From a checkpoint of a small mixture-of-experts model trained on Wikipedia.
Size: width 256, vocabulary 2048.
Experts: 64 experts in each of 10 layers, 64 SwiGLU neurons an expert, 4 picks a token, a softmax router, a shared expert of 64 neurons.
Below are experts of layer 3 (counted from 0) of a mixture-of-experts language model. Rows are named router (the router's row for the expert), gate (a neuron's input weights, with its number), up (a neuron's input weights, with its number) and show model dimensions 0-255. Each number is 128 + 24 x the weight over its row's rms, rounded and kept within 0 to 255. Numbers have three digits each.
After each expert's rows: a language model's description of what the expert responds to. This comes from a sample of Wikipedia text that the model never trained on.

# expert 44
router:150109136167077148173151134134115161129154116099100092140141087119136139113133142103117132126132099097122119139157148140140121130132131169140109137141120099150145100143109133130120167098140102134131139100112121119121168140113114122101143164130134089140154118114134128158090134128104096096136110098146127136130127115119166137109061159128136127097083107104145150117128129105161151124106142174094090145111116090137132126169105133118124158128161140145114118133148125174163102120101148115118125095089165127120093116118170172119115106126154057107143148144116151167170146121152136193118138150086144160115093114128127128142141102100124093099124164105166116098163151159082130109170113137145085115104133181132159140155152095092141135143111106114143131100191108124110103074096152
gate1:104161103139110123121111129134122147108120141097141121122104100133113160165137145151118103076093103127135148098122082130142158165157170125116146147131168133108096131114119111142150103176138109148099101078107162139143140143117113116174111101145103155114118109094120128115148155114113087104118137203185138110146107149151107104115140108127162120108177185111109131169118158139134100104148121142147120136133157144108131133134104095164132120071115168146096094143144118150106110083117157137117112125138141111078143125139141128136090171108142140118108134112105121119155181119130088119118117157163133127172204147112142102092105102122125093138153085129152128164113118157148149108163162147133146153088115163158138128134129126130191119115127138103126127129099131087113105136104135
up1:141151130129112108142166169121122204156133140105120102135107125163110117110167147114139120137124101117151109131141100131154109134119099128121123158142129122132181131173118108112180163142125117125091116097147159132078155177096112123143101133116100098094150134102183118145136120111121116122130064104158107136180138123177132150135120101150130132120150177135169086133098142134153127098117116118115146130154099123100142135124097094168125078086120096110093077157168133128129115097146150159117154104102107127121123162131089118103124167096160114100097128157119134116126175145094163135122132155140129122157176136123139111103122094129125100113141133124165086172098116134098119096144125186126119134101086149156156139149123091111132084108136109118137126126153099141140160138127115
What it handles: Prepositions after verbs or nouns, such as of, in, to, from, between, plus ing and ed endings like Surround-ing and patro-ll-ing.

# expert 56
router:102126124127115106151108132116098148129138124125086129096123150106117139127067149100137128130138141135143126133137110120084116079157106134137139094089121093129106118096180147134141124139101126151170152120142201137131133093093093180145138114114160134138121127146178127123149065138136130136130136123113088115138153131140154095126136131127133168149136161057139169156147128114113174163096128175171124104147111107128137137123122082131098156190145121162126105187116114110089130131164116132092113134173150181102116109143132173146167121142109141109124138086132129113104151136118109142144107122093151150125102132136114115111112126116143154087112156166108144152145119124144124124117162121086144142103115120091125121090191152159096144154124123118184126109119142120127167143140149
gate1:125102099143145127119133149134181112174099153175146140173137121122147169111076106151127109103128111160161122137133144118160115139139120137156139091110098138114131115098168127136135097104123139141127131164117167182111084153145099169179145097097125125141101124111137132120112134097148145164136139082147136123111156128112197126139152153125134154084130099154128091138147136142113158131141069135147115135121145146151106130102119087119099135146136127127134132165116123107121114146115084141134163142106159124128166145102123124087095110128169178178118105143127119087115163122159127152138186120083091125089127136136107099092155104124138149175110133107116131116142103115137190112140149132128159115120135122123130154144169171129102145142103074096116127130075131104109150095105130
up1:135071109118110147166112110092146114130120103120091148108103131143166106133105129165149144109118121147137154132078099101104152097124115127091142115118137131110203163161118077083157133123113128143124150125096129128153085138118118112112116064123123140169150122125104144133143151109158144139161177171168164100094108103101162120117128103133112088143119102157114122139115123082150102119100115096129148129106136120152188129142115138140142126112142131112136133109122102144157089121112135145108130121182101134110147138153094144153146162151140124142086113153080145121115147155131113119153195132136133125075112163130160076147129107124147144184145169117119134101092149130152122124155117132162134126163122149153140088089136115120121164148139135150136092095119093081132141141131158
What it handles: Word pieces right after a word start, such as ass-o-ciate, Laun-ch, res-tor-ation, p-op-ular, plus verbs like show, turn, develop and measurements.

# expert 22
router:143158122166164113152092147114128109100125086136097163117158129096123154164101081095104177126090100128140126124145160134098145121136080107119145095157111149135161132145161137112101119124098133121119123173124123118171122137155130144167119131136104096131114129145090133130135110071110114084086159148082156117150121126120136101142097142135134087152099154111116132102151110137124131144112109139148163125098081128117124129126100106096144135171099148140136119139132142096191093154110108163167165131123137139134090134154121095139114144124096132153133122094149148097131165118098119163132154111138144118132171116127140121071131096098125117150129096159161152135113119082165162103166165124122110123171096121147141107121099133186134122141119092146107177119130149133133108116090064
gate0:161173157147137087081138166116115131131127104099130134114127116113110170129151147140157131185116175139140133154157138147139103116129104094122114129118063097172129104145107110137191117132126093130175115122108117147132131111093108141119097115131131144076120174196154124128118144142123188127127093161084157122153107168147158125149106104152144131149104143147135110141139157103084093142118112139143136124156151144140155113119116077128136102128119088155122106131158122121128091124079098118135186168133103112148117112087136125142122132134074139138117134135139149118137123106147076140123121155080129117116130123133108147171161115162146104130136104112131115156135132104103103155108183107160119135123110150078144138121134130124133129138181135169133114120080105162172145146135131
up0:129165116157125103132101126124105136129148110140115142151118103131124093139141125069151106119136136070100112138141119159160120110146126083146151077093151122155105141176159086123163115110129109148118106115073136149118122162132086124139153159086116134143096123128119100134138122112113112089148118150112140139127132131145112131115119163152156116118144113105096131097133081158161124084122149140105126140152098173142183081140141114126124143107114133101148093146164163149178116138135175184123117092179118165115119118080107156102158165138136144180149094095110105147132137126106137110124149134148114144160126162158131111123126086086087143119110095107117118133146070141123128120126150075148117097081130113112124108128145124187167107117147138120119144109170139155114131117102143
What it handles: Pieces that finish ordinary nouns, such as po(ker), po(lic)y, fe(ver), comp(ut)ing, and whole nouns like plan, engine, model, politician.

# expert 2
router:115121123161101140128130101188115137129102127082096082102114162132156144125130137121107159139099118154106124123098130109122118110116108117162132177169143126104173172167127161150121129156134103148130109150092117090121133149118117096111106155088103134130102172126115112138137114174123142117149117169180095131132072118150130144122121148148091134172064117107145127161097105116147146113085134115099085129169103087131136121134101137137152107134090139129111118078118155093125129118135132143106106126116112102149091141129125144118126090159132152140161112149143155154157121103166080103157108116158121085128126162112146099111105120107162132117073097150148111158146164141118160171160118119137145125124129097117131097099175114093124155109111170092103093119119130102130128167106140
gate1:169179120121135108139126129111145135113137117127151129135146145126141129138125105140126129152154126096125104105144103104153165136114103156148144160110100134109151121144146101125122149103071152105095136154125158119092127126192128100140148097120096103161105148144136130134147112136116085104114107111136092136161140122137158115132131141095116098122114135092126151106132099120129145134129100134126157123142125100111133127118095091135169105132123146101119120102161090102104141152117137121137119096072127135106090142133154152205158114122116171107141127132173170160106146124113148096154132138116151115175116131116073124172111158144140173147118084150134140134130117127138122162098118171121150106178103110151099142116074178147123140101088086105112133113130061116155163119093045
up1:126103095143085124095087146144184120187107152138152160109142141118115154103113145131151115161126127135144119095102114130137138085129118159119098124125126129138135157152167122149156119158140112091093122162122115177124137105127149158106109140112107130091135188133114129142126106110093104155139139147164118119096148142078096136151143118126154161162083086097137136113068177118165115113143140110091096111143088147114121166110174115100109110114121110161093110128086115163086152164154102106154119124122139140142139127125133137125146102118167132120160127136090113095163086150144094142152141149104112106118115115092125089113128190121128115165123140143134137151124153155098083145121101138126157145141102125117147117151107129126083126149140201106146131121146112117178154143126144
What it handles: The word by after passive participles, especially Succeeded by and Preceded by in succession boxes, plus year and number pieces in tables.

# expert 14
router:128133103151124079108113112128138131142174138115108168105124146091158135173119111133140118082128150155091155118106128140111172124174133076162133092115143107145163150119119114099126127129136078133116113126133161139159110132153126152127140108123138104127160125156116108078140075134084137088138161103190126111110081124137144127105150152127139111116133114085137134134139109094113193104154124145177120129121157087147152125141127103158154183129074161170134109164140132123149131129132126124133158144182146167146145134136140113108130110146090151129166126118127150120130150143172182121123157134130118127113123165159140087127139103109119162154149136094141120098136116177119136118175126128096147122121095149128163088183165155143142097110132144120120150093106163104116102114129158
gate2:090121113166125102127138151111160144135123154114089184142150084153110139159151122188158095128099144125124056118127142126116112091129128160112106154100110097105129134128176151109122125091080120102102126129096151102148117142163120135145141116120053147173173162119128127112116143109104092112112133141128120128091180124109170136145117152136123128106091123111136149130114145127145120117106080122160140153140135114142154114114088119079113123125097110098133170111094126124153088128125126145144107113177159105117112114126072117155135138141143129123122131139138150139122148157118115161092150130099129093145132142138113137144092114097134091142087085109153150108130129102099158134089090141103116092103142114082144142156138117162163101161167135115100155072124157137115096110112114
up2:159142123161122114112134089125107124105107112130106121158110075105101116161110127114147125086137102103125145171168163137143128131113136136110121135136121140120090104179132123140086165118147131157180135146133125104121146102178142136120125101186133119152137101136122097110137090163149106121104121153151102146107142095124118133122126172156097072147199139159121144113124159130143132117169159117127129151105192145121109122143118102123150147151142158105124149145096107125133149192167133154092124132134091127087102124080141131158120122109180085119121109146143124139160127145097150087065115148128109194135133104109130127130113137131136091111148132125122079117145143096124105130127134100158175127120143105152101109094120106151189117141093103126106133146124104095134147164124126
What it handles: Consonant and suffix pieces inside proper names and adjectives of place or origin, such as Stras-b-ourg, Otto-man, Canad-ian, Colo-mb-ia.

# expert 6
router:153151124111147149103080162080100116141102107152136121128151123101130124163129110105097155133182114098133147157127171128105101155164128133158147158158083124150069140116188122140082138133173118183150085135104127120142152193132155151094126088134107138109183110110116116105137070114162143096137120099141129159126137124117137147117156118146137080104097114128117111128127149130160119141147091103141169121112125127086098114146140150137124123095119161127110115082136127098098106133113100137133152131095118102152117121122168132163132131101135114138126140140148153119093120115125192130099165145164136148138109119165119135093125069114107141100146132127120115112153148115161161122172102136146106088114121089123116148140123150150157134158115111155097140152171103167140143139145110
gate1:148110125135131152116168099121131167158087120148122088119113138106141122138141149110130123143129156110109142109081143119142148133151084103134121091116099134095112075130136108137189163107157124075104107105134116150113109121140107106143149164148150126119145166085119133123113126105137092125140146138158116133070173114125160167129134105152139140120121065166146131116153169133154134127102129166150123128156165178171128158113141127125099157150089127093153150143125136149151181095165118114145140154091106126091143153125131050091113097125157162129166173115096108152122124128170171130121142133108099145120132148131082118142117104132107121136112153125132141097103126113125137119125134102092120144152136110168111125134145151147073115123132140154161125123126170180126117159143080
up1:058142113126130148082130169145072155190139121144186160160113168135126107131120123151098111138098177137107148110101111090122148116108097127140108117085124132134104132167088136156164126102136173118111137105119130125107143143141113166115134121109127159134111145143105111097098152154144172102102142159124155144077133147108091119151069109117109123124134160132116138093141134123104123135124109156142115124137170135158129129152127172103126160114131124139091151160104139158116147161162117102142139150155134100145144135126116093115126129121119148140121136119134133139115093117158119131120147135120099119092180166142184128113150119139133107119097145147125160143153125162141150146133134066107140140189096171160155154109116110165167190099142122110186101141139131150133131142099117
What it handles: Consonant-heavy word pieces inside names and words, often after ri, le or re, e.g. Barre-l, Mor-it-z, Bri-tt, le-at-her.

# expert 40
router:149131110123066127151074124171109099098120137110135104111122129138141125150128146141115121118141134127119099102098128108167156132134173137140125116119137132120119154091181150121097128116145155165106091136134143137103124125085104105135108147143122127151134126169143109117096139138134123120124149125123110117135092118132111167152144134160082167150119089084134140147077132104103142092137115176125131135122132095134157124101121144149142112144124114118121138158137117115095116113167152139117138134090163164122132120104131135116092063101171160141106138085107158160110160140138149142076165121153124075129120132142107108101120160100174115145093100102125093140155099154163192108120120159109173126093105089117173127115139136091132123130107175087116096080135170142073105119154128
gate2:105134107131131131127125109122154129123087130152132130100172114129119115134092158097143119097137164108143117135111125142129163107131143128120161150178129110126125092108110140148148140099141106128189142094097113128180127116138163100140111173110092139090087145151117147090125135110126114146171095117119096136122155123128129150143151131121126136159129105120166115068178156122145143101122116157128144128177116157098107168142130131095107110145095133128152122121137112121098082141135088128129132108116137134171132114113121120108162109112127132122144133178105099087155153081081077108125116164140155124171151126106092144136176130156129099095119130076142154133109084115098083131115139085189141173117105115122128078137159149134083138077124136131128145116163139118169145090118096
up2:121148112124131180161108108138137131139075129121133111152160113127098112139118148109091099124157142111187119131128145141131154124163145142080141136175158098118114108091128130121107113138139118132178116092107130114147117126108126106160117152075117135095118134151102112114143124131076101128118098130135100131150126147114133144117139136152131146154145090118159132129141151108141124138158114108128119131104157126084138143153199136095105113147133166128120152136120185116103100149163141145130074133126155167096155122107125125107105117102121126136121107120096108096136129148111118106144124112151171125170156134097078162107155091153131119131094125149093133126107071137166112130111161126171147103089096107087095123135177168103120087122082136124113113113176145125147176119051119
What it handles: Final pieces of nouns before commas or plural s, such as doctri(ne)s, brevifol(ium), kilometre(s), h(ard)ship, in lists and species pages.

# expert 8
router:114106148112140156148162108107133097111102157114117097103132128127109105136159108147121129118124129151090102132131076110157152104149141137101135103104170147114137138099139134160171140148144134125101142119113135098125099076085119110118134124161128191147088182061084109100112122129125106106157152135088105120099115145123127148107106147149102164192127140109170109135154101123132130132116151167120099124161112173175075122144108177125112102115164141108151152133117150153121112116107117113124130082086127121137153136099093088060122137145126097141101141128113123130106114093134087105098133142154134083112126124131132151180127143126118152131070148140155138162124112129148121105111110137128142139120086120104173097095138122107130132139136158081102093101109149101124159124137141
gate0:146142171100120111125115118092134118170183117110164148144110131161187107165151159093151149082115141168157142142136114125123107134113122189098102172138099145123133125141133147102140152127152127122119086155128144138113129138114109109155084101107179126137128118107162100110120129112154121116140120129120091142119082112104121134131132147138104137102148148135101144129142117118081145124119143114136128155128152163128145118154142142089168080133126103093150102182160130140091140129116156149099144129076155171151134092086140125100101162111152150130090070126122168104162160099099097072132112131141135139099121129145137109076157136085109104172118081082123113145155115142149137116138119144151105081122137148117124086121139145140111125097137141107143104131093154103169129135148147
up0:117146107102102145160120128083154124134159157067164134159100133157172098111118113124159161133133132156139126139132138091156159143136086238100127134165117117145178132126115128086140115108117157100129112137122137160120112140126096129098108135104167119123135131140139110140130106097166091140121124140083145181139117143127115090136079090100140138099124137117174125112121130149120143150137123143136133136129118162095159136115110116113171146123159110123144146175121162120148149136114146146129124105080112128152147069120165093087109150137128148129094096146110141120123147084139094063131138126164133153094139133153111126137143100135109113183141151149134152147140112130120142131119108128117109095138164157096146101183122100116147103142177139106144163089146106138134117153114130
What it handles: Unit and coordinate letters after numbers, such as the W in kW, °W and BC, plus capitalized name starts like Wa, Hu, William.

# expert 26
router:159118145089097141113126101105130100136149110145126093126140121130094129120091144126084137128137142101137162128082147122141126129137133163070118104091161081125113159126128173100107145100106143132156163133123139116107109147152099106144142129184132111117152116157135124121117117142112134153118078114134119109148162105102102162110133119112142164146155143099151169130106162156108142100139135110145118084098110102132147124128131116154151085091133080129196139136115100094152089110118166159086106136123094137140145137107122137137122130094104084089103155123115104118089149158116152145127095126139109098094111149116136136126149164157123099133124171169079154095124127130114117086126155131074108142079112145138102108133106146139170110141121150152177126141194111156120121154127181
gate0:145139171116082135125169115162092104127139118139141133132132126138070184144074116129175094123087143104124107180110128130194090092157102172142101083134108108151162147131082129120145127140127142056124148125104160136125134148119117130119132129142084128105153148175165137113147120150102100164101099127137164113142131134153130130128124120099166143087133087176146151067148124123056133122142132133108146112147110118142150108142143133089158126122130102122131118139110136097138116130101128162124104110121121129136130114123157108114117094122098102088158116136119123142105146145115147148159110149179159106132071162149135123148125141147151148125110107131134162127135101157125112152139133091135139119131129115100186110111128141117164131115054146105144103141134164125097111152117131
up0:136129079130150110159129117094134120111118184151164137126146148135123120109167123138138138137154138144089178152155112103167117140108116123106160145120166096126144155139153118123098137167085165103095114095148098093109136179114113123174144139139148130116091103176072104120160119153131107108118181123130165118177125137126116085162161116111135140116116139081114129098136132150122122117159113130120141155140118142123129110132139160115116118119107146117126162090115154151173119103103151141113126181134132097124138123147167153139111157146136134133117084129126120101154106112128094121174128134125107093106142057182141105114085139104117133156128154140109113130136133087140108101145110149146132123138145094077148094135121197138068119111125132082136177132130150120101100114107156
What it handles: Adjectives and nouns right after the, a or an, such as new, total, major, complete, member, plus the space token after these articles.

# expert 23
router:178112150115143130127148131097123134133106108157130129064159112110120098134130109155143132147126126112175170171133101155123104155071133124146110138123124101090081108112127158151111126107110138146154136131117124127122133155154160149137116153141151090146094127139152160079162099162129105117159107165107154146131154113135106113155105141155139122116106121144140077151114171148136109088113123090154155115155151164129148145061136135155099096110119117139120112119129144107091113081078124166098107157110103085152161147118162119120114097109100119113121143135125139122085138137085122162102169147146130131124152140147120127093127179159111113114140122129122097157122150118185127108080141103111137121115118137094111143121109142150128087151195091173138173146137087158148121123117124
gate0:116113151122100138093142151066102133132173159113128192168174129094149132110116116119132147101139146116127186133120141130144150041139135123089120072065139122154153130098098150123105118130163138130088152101115130112178112135156138114099162130176116115142119148105130143123123138126139155120134092122180151164138129100130118162081145129122146115123111103108100099134128121136151147090152154120139111132128070104133156112145143118158099144126122114125119135102113161091137099117087120171110080127088127121103087102085123169170124117132147164125145128121126139112121108111137118139123129132090141177131100139151112125185132147132150123149132089098114175120129134134106110123115116112127109131146147150129093122153121083123108087144152142117125181130148140153123170117147092
up0:099137134125115142108119092153129119122115138150139059115117115152159109136126154121146111137106111117135141095130123169122141132146118135094101100126161102151135160101100158145119107161133134154119172117090144104154102128105098139162081115120112125090133126140133089108143113135094131135182143171129134125099129124095097105134137108163110084129130126105113141106103098134096170164157130129102133146147069152089115104100119107091133119091111127145110137164166124137121155158125147129133136115150138080138118154146152110094107148132146141137157140140134158096141108162152147069106155130163127104073178142128147138090097091070122194120119157133110121154110127166131100158152177073121158109057106118097155130133113121123123161123146137135107138080139127123119113133104139
What it handles: Single letters or short pieces right after a word's opening syllable, as in trans|l|ation, sli|d, h|or|mone, co|a|st, South|er|n.

# expert 59
router:126124087114129129127119164140194136133106152161139163106151163118131119132130117133107113150147103139108122105128134092116185098153142126120106123162090100139132140129104121118123132140182073163119082101084081122146099137082128131097123159109127161127157136095088105132070149086129100149183149113145112105100149109090150096084104111148115080126138088117122139146132113119100135152143113141100093167100105112092138110164137137082084123139099123151119117122079140167159097150126129103106135087132136119114105075143075135111138116088113159142151111073104137133118137136116120119171113153124158132087140141101113150112127085110168104134090141105133111133093147133116141143156094130115138119145142085134125116115121141128129117118134162105139121149165151157131108154107133
gate1:138111099151134055136095077091107119136129076144144131136092134111163151135115109116135151135100133118131121176070138102116114111110104160146157139158120136107111118151125146149147105108105137104130138136127082158176130122112148103130113117103142138124122118137132151110122123119125127149122067126109089116119097119164177161154123156107120136099121159119155106115107138099105121191109133131182127106166159085141145130103110118138105130121099130074148138109147123091128111108103105120149104162112118090120081106137098101101117137102111110102131105161140105139140141112129128141115100088147111105141139150082130110170129130133118148124097107182184159144159136095137142104129126108086186126154113134108092101177100124156119139104160092158177128180128116136134117149133143
up1:105113169139141150142107130178195145096114157115116099106106171151101099115135130114106108135089112126144121131127109117150122124111117106117110141140127139134153139155127131138156144092111100129101145124095101093153140131123162118176131139131053139093184118107134119114143107076108122134096129169138132163130142124066103133134112124151144113108090134165095114150107152161134127113155070088081175141154126123129143104123107145162121167095138117129119112166111171074142114113117132132129120172109125115125159143123152124145151147133154084128157153116142135114140117104101124108145168132140117101119134106123093112077123152109146111154124136104144117138115111191147121134122136157153148135121121143133106101173082090154147091148144101139110128088109130141123160070175091
What it handles: Last piece of a word such as t, s, ment, ance, often surnames and sports terms, as in Tackett, Championships, Government, his.

# expert 3
router:114127116132139124092113140156140150138105134167132147144171107121085087097146118130094151172149098098112114101152122144106079110145112151104166121091117157107150086091128083201115104143119160097083191115094142109118112140142132188141104134143119147159134142135139131112161115125123098177133125125128146166116131136130139121179111141121123120130110173136118113100145125158107109096129170121111144119146121136124106130113144110117116125111172154128118112150113100112129141182141122095159151139101162080125138099144152176150127075140111149105133111152184111095079142114124103132103154076141112124151137084136137113115098140140139133132166142149115161144073128148075114105116151124139125141119138152134104152101137137152147130136115092106131105140112083116098108137138076
gate1:121181114151102132125115123151147127157131102115113143147170120108118131128128115103111170132113170102115115104131123130145128132152134137159114152140132157104130142129115119132139126111156089116103125147105141100139141142135103120161132122165161118140133117083131164140148116134165117166161115124122137129109151142154131153163122144123116123118096182136118151136064148176071134143140131106153131136131142132154115163120117125077145090112079096084145138111071095130121127176106126153167118131128121111085101128125098095157128126141170109178104121109158117129125144137105081114136111115112164139136099129093091110066154037094135096110137143130093104121106158129130123139136111134101145132177136093138103098099106145118194139132132179122139108191142141109144091148130123
up1:114158134150131135104122142142129101135078135099143163115174152156114145123134140130171157100127148143127098107099130160112154090148143111126108110124110148119126093148133151093160089148155145161139137169138158160116086084123129090130150119176100108122158118104104150120165121075153142165140162146103139137149109132116149144149130107134117129144102123117132114131112114126121152141174154120158133155121152131122149126098165122100155135051105116112146097122138136121112127153138117137176113142121147124134115122109150140105116109109164068121166149161148136124131092149129129119140151119102122124131090121142090110105154112145107161131164118090123156128117089180150104101169129164062132061126074112134110109151111081078138094138092153157114136126177132109141118156102156
What it handles: Capitalized words starting a sentence or line, such as The, It, She, However, After, plus mid-word pieces like ch, whom, a.m.

# expert 0
router:114097089100164120151151140144133086175099145109143103144089130131161094105136098157178144104082180169124111133111119130122165098088159114136112158082141129141146130161149117150158137131124112155114149115106137127153140098136106145104095104153106139179091135091120154089143134158156137103148147139130133098121155135150122133111128182138127142156135149157129137184105132148126114101130126152165108145092173142154116102094105117148138132122126103155113130155104170111109138114145166108130104089129120142107149123121119126073101075131172163138119151168130148120127139140151109093128106124150175127123100121097150151139143144128102122129079134156172128147131114124141170182106128131093161111160117108126171156144088075117141119086151107112120116102110145132146141100161129
gate0:145108184150140168126084140106120128161168119172119150071147154103146141149121084123101148110158084101172123134104171080104116128126134117089144163122117126111146132168136149117124121150099137108128115134078123085118115159135124130131138134121165073089155144155098146089138149091143126162148111079143133063155149105117130139107128101115181135129102134115154159128104141159098144113119118124123115128153131081135134147129128118125068160143117181153146147142133142082134128115091124112151105167134130122172113113177149147162138140120137132118135148122155118121157102076125122180117117149103130102092101115090115145125157132136116127154105141132114081107125168139100124122139123105144109189094093131129120126129101151114081133116131108133134149160173105135144136126132107
up0:134111178123126168139113140106104117178124140144085116117138117120134106108122114124143162132146132102134137122131167121107123125131149155076121109126171095107144120139129161092152143133117141118087114152131178069140110115120099128090114133161102089089150175133095078111154116124144102164145120122081137079134116104121133094115106127163196156113124124124131123136072153143090156105120155113134136173099143118129149118111134153109114160131150148120123157142134140129144143163118132150174088116136093105114149148132129124160122137151178124116158145097147165139138104082115141098100143134134094125100140130106126103134120127149089148151122141113151078117194121104110151162101126105123138160098134126146167135169107144113103145146146137129115137144177082200140152139168111
What it handles: Pipes, slashes, colons and digits inside tables, infobox fields and timestamps, such as UTC+02:00, | 64 |, GNIS feature ID: 1577506.

# expert 61
router:107138145135148120132119125116135167139143105097149130145148089136118091165122131131113113143150151115119117141178129135099123132103143075113151128155120198117113123093152149135122137154114112122121096113159118148183109122153132114097116090111099144152100109146102163057137117144160171070157100138121131125126132105153169146165123132128113137104146113144103152106171123097096134103143109138124120125141147148149126144106153197132150163140138105162142153116128141144127117086106127132111148154121141116158112150149143089138138144105114120107081087150141178159093146163144128104133081155157131092134076132092147121183130129167123146124144153121168144149130130098129170158102140108086117107123120119166097135165107150148151190133145109097100136149115101089117159133153125
gate1:126136098168143130148146124118147155097110087100105145126097116100125127127099131100180149116142137120115145122143164115116108153139082118116139117128114176119139154123120154102098126133104114175120114120164164166150146160120124111114090084140152099104102109136132110160100059118126089124156136141136108149168061105152157152116152090094154151107129140079111099063142131122102189174112134122131156119154120121127130163059112107147125116127104125121134106111132087135156148133112175122111165115153107082151136107143170145086121120169130138081156136151137162113114079136156153119136079142115133094131113109156102140139107119139149134131123117105144172106123152113146166133123150093115111142128169125121142134147127125190129115126123108156118137133112158139155147143137103
up1:115145122124117105106126138124127115186140181133132127118130166130143125134135160149091116124103117143084156101137194158201114113130135118165146110119146113133147124145133122103123131105130119088104116107124121132094081104133104180128155142101080119118119129139102083143139149115112163143130125111130134107102113156175101160093115119134139128140159123135134149180117164119136122137158132113139133157120117127120198183143132112124169159171133121134136144160114117117144109107098120141144124163114181139095105141067138130133070116124127143133128140079101125125142128099126116153120134117137099122106159131140147118114160079125108151132126144147098093162136124101087196144119095149126104142153158145114187076112182135100113118118120112121136129113173116170120121153101166
What it handles: Single capital letters or first syllables starting names and acronyms, such as P, B, C, D, as in PPG, MVP, P-ul-seman, B-inky.

# expert 17
router:147117136107098136144154163145121105180161092149118141141130129123143126151081152146142104145102173152150147110155132120127128093143142122150133117115148105115141109141122138078164139071121148119154081144114140177158098113107114169159154157108125161118131131107113135127120159138087145153111187116126124136137148099135128100171103136137087129130100135074085095166129127114111148128092097160156116109127132137154113122119112126057154131150152103158145102155152117145101105120102093168107181099161111123118131127139109122104114090151121134146112124118087147125125121130125135155108162068125136130117139139127136087091145138132141154121150122092125137122161113129133137136123130111162190127154077148089140122135160189111161116137125127130100161163164190155138138120155162
gate0:147111157093134094093140167129142126120116102126158122091152082094119154136121144111117138137123132134120132138117132144144146130087100086146138115111158149116140113123150196124169134138178145168129139103093127185152196124103136133145144124103104150102135150114151137116102154104120105096125126114182128133110102110125163123122149125132144135093085143150132118155154179081133152106189092139129093126175117086123109141153145132096136106096156108149167125110058132123124109078110104144130138115138117124131156128142108110166115143122116099152110115104167107159121129145128083125142124148131143142109152132135123128111100102107115132151145112103126077076096166145134152137093107112138124092121127166110128115194145103095138146177119096110140135123110145135123137112191141
up0:128141116122129170145115085148122127096130154156133129139110116145094060140105110113147170130117109110145144139117130114148115093134130141091073122134113113160121117135104083101105115115122104102114130174144176107103098127155119104144111143150156122152122101132122122169124097153136100121145139138070105135149146117127077105121075135140109142147181129134123158124101026162134137128085151121132167144126128148136145125116093159124130156161141114129094152169144137131116139159133143117072064135104133143115102140155135139114129109133103105091145153098069149132104121111141126109126132123144159086156064154131137133139132148126126169126103137107145191115102121126133093119152137154102136165117143122141112121099127101173108112098103159154137141129134126132151111119073113
What it handles: Inner consonant pieces and stems within ordinary words, as in sequen|c|ing, entren|ch|ing, fir|m, Manuf|act|urers, plus some stems like event, through.

# expert 18
router:105106123136121145175159155154175131121131076124127091137143121106140121125088143143139150162150143115086120147137145124150158162142103096136086160145102126116115098151112106136152173064091169145143147151130152102105166158115165136082124177158129129130119140131188164159102133153133102148106081115112098137130117089150180125116089161132143118102107093132136183148172101125141105141091141151132116144087144126124129125146097109085154134149154111085112114134088127138166096128146122133141082091099155097087087110133102148132144130119127091129130156096122116169137141106167157135104110145083158141132130147119101147145131145122154106121095111141141091105110116141109124105142146151176118144123180130123107145120126117114121134128101133146140123121175166124146109137147100
gate1:102120129121132079150158101153118120101175115152111126137166129141141113137104149109140127131135105128117125086104139167189085073125129087101144120105124123154112171146128112125135111091119122096098130134130145127095073136104133141128143156132186123135173161104110100131124168112141093148099148120097127137112102095151146122135154113141114149154154099139094128094138127150143114136098087097138112149143102155188161129127126114181120126105107179133089091116124111118145097117148113125136115117176141096132168135178122125146119180135103131082080143130089093100104124124153157137123119109110135109098122072167126129122109130108096111157136176137130150112110123125133120130103141145110092127125132135171122116118149123136183166191072133093118131131129123134096151141140122
up1:109155119141134115103105114127159100166149098139141128160166089109111073129109126152149149127129151133142112115088160175130123111131150150084119161096134089082107179143157099172132101085113147096183111101145139104129118181122143157125188139140111113121182124124128125116135153141135109114118087149157126100137089138181137165142162127145145151157077087136113115098152171166108108130149126099159097151131165138140094131137135112146126150102176136115144111105128091101139113116138104114138101082125090132181147164162144127106129109100151140089152200161115108143121091119121149154082103121121137164121106122121103145139104110135111160090108145100139137123143122105143092099128140109101133124115091114150126107117132132130137151147113109128148150150113121111117107126113136
What it handles: Prose function words and verb pieces such as of, was, has, been, their, plus endings like -ed, -ly, and least after At l.

# expert 21
router:175131117112110105125096142141139129116114108124131105113107100118158160177138111117137150088134146123102153113118138102139150125149163096120120126123153114109128162086140098110150160173133114168079153099106112103164141166070142094151139099135115146153193114150136136081115120137117122111184145096177149072112151123097130128055137141107126118150152117127129151142120106125113143155161106119113111126078148110091124116184133170143076152116080136088156138131140166125127119134136172108139137103156136134135160083122109132124143165096136138135131112114087114167160129132129148103130112138120154077124086158086125160150112122096110113104115161169133146134123144093101151110150136132104129152100115130130098130121097158134133146128101142130134112119126114110111112090163169
gate1:115084138139115154160124120174135086131130112125156132145142107111104128083124119129129114182136108118132170137084102129107100126107115158156111145115086125161117102107127103137139132090117139108141161128146131127119146150150150123162110124098118137120120139126146162085179170112119130160145110149107127133166153123177151163152105125112066121098089125149152151106174151149075126125144126124112153132104127136064124142094123080153217115131124094123143107148140126120144152122104086120146129136100137103133095149112126155157127094114109120079127112141126127120116112104143117168113071094099071150166146097086149114162153133177131124121174142112157137141084146144125132120139140141151102127111128110135132179114144132134127126169155113145142135120161148127161084140153101
up1:122158130123120129105116141109114174183126087140154111134169141124152114129120101116134109135111131126174082137147116095084087134164129151096167107188119142111098152173107178146127134105127126107180120162153145183148098092159119133097137116121121087091138134166150155143120117116161136110130075110095156138107084097131131105144157162108160152108156109132108131168117124115144137118123129148142132131122145086160128155163066119116152119147116152125112137125116106112126127118136122142108107119114134095121106135131140139135082130141072157126114170099153151111110120131117154148083150154165146132157139153190129110107146125155139122150081095074124113134132130135154133134106151092132119097138153173140108092150138156158064140123104131159115137153153112139124148111152115
What it handles: Word endings and nouns in sports and awards contexts, such as medal, Championship, Cup, season, and endings like -way, -gue, -ment.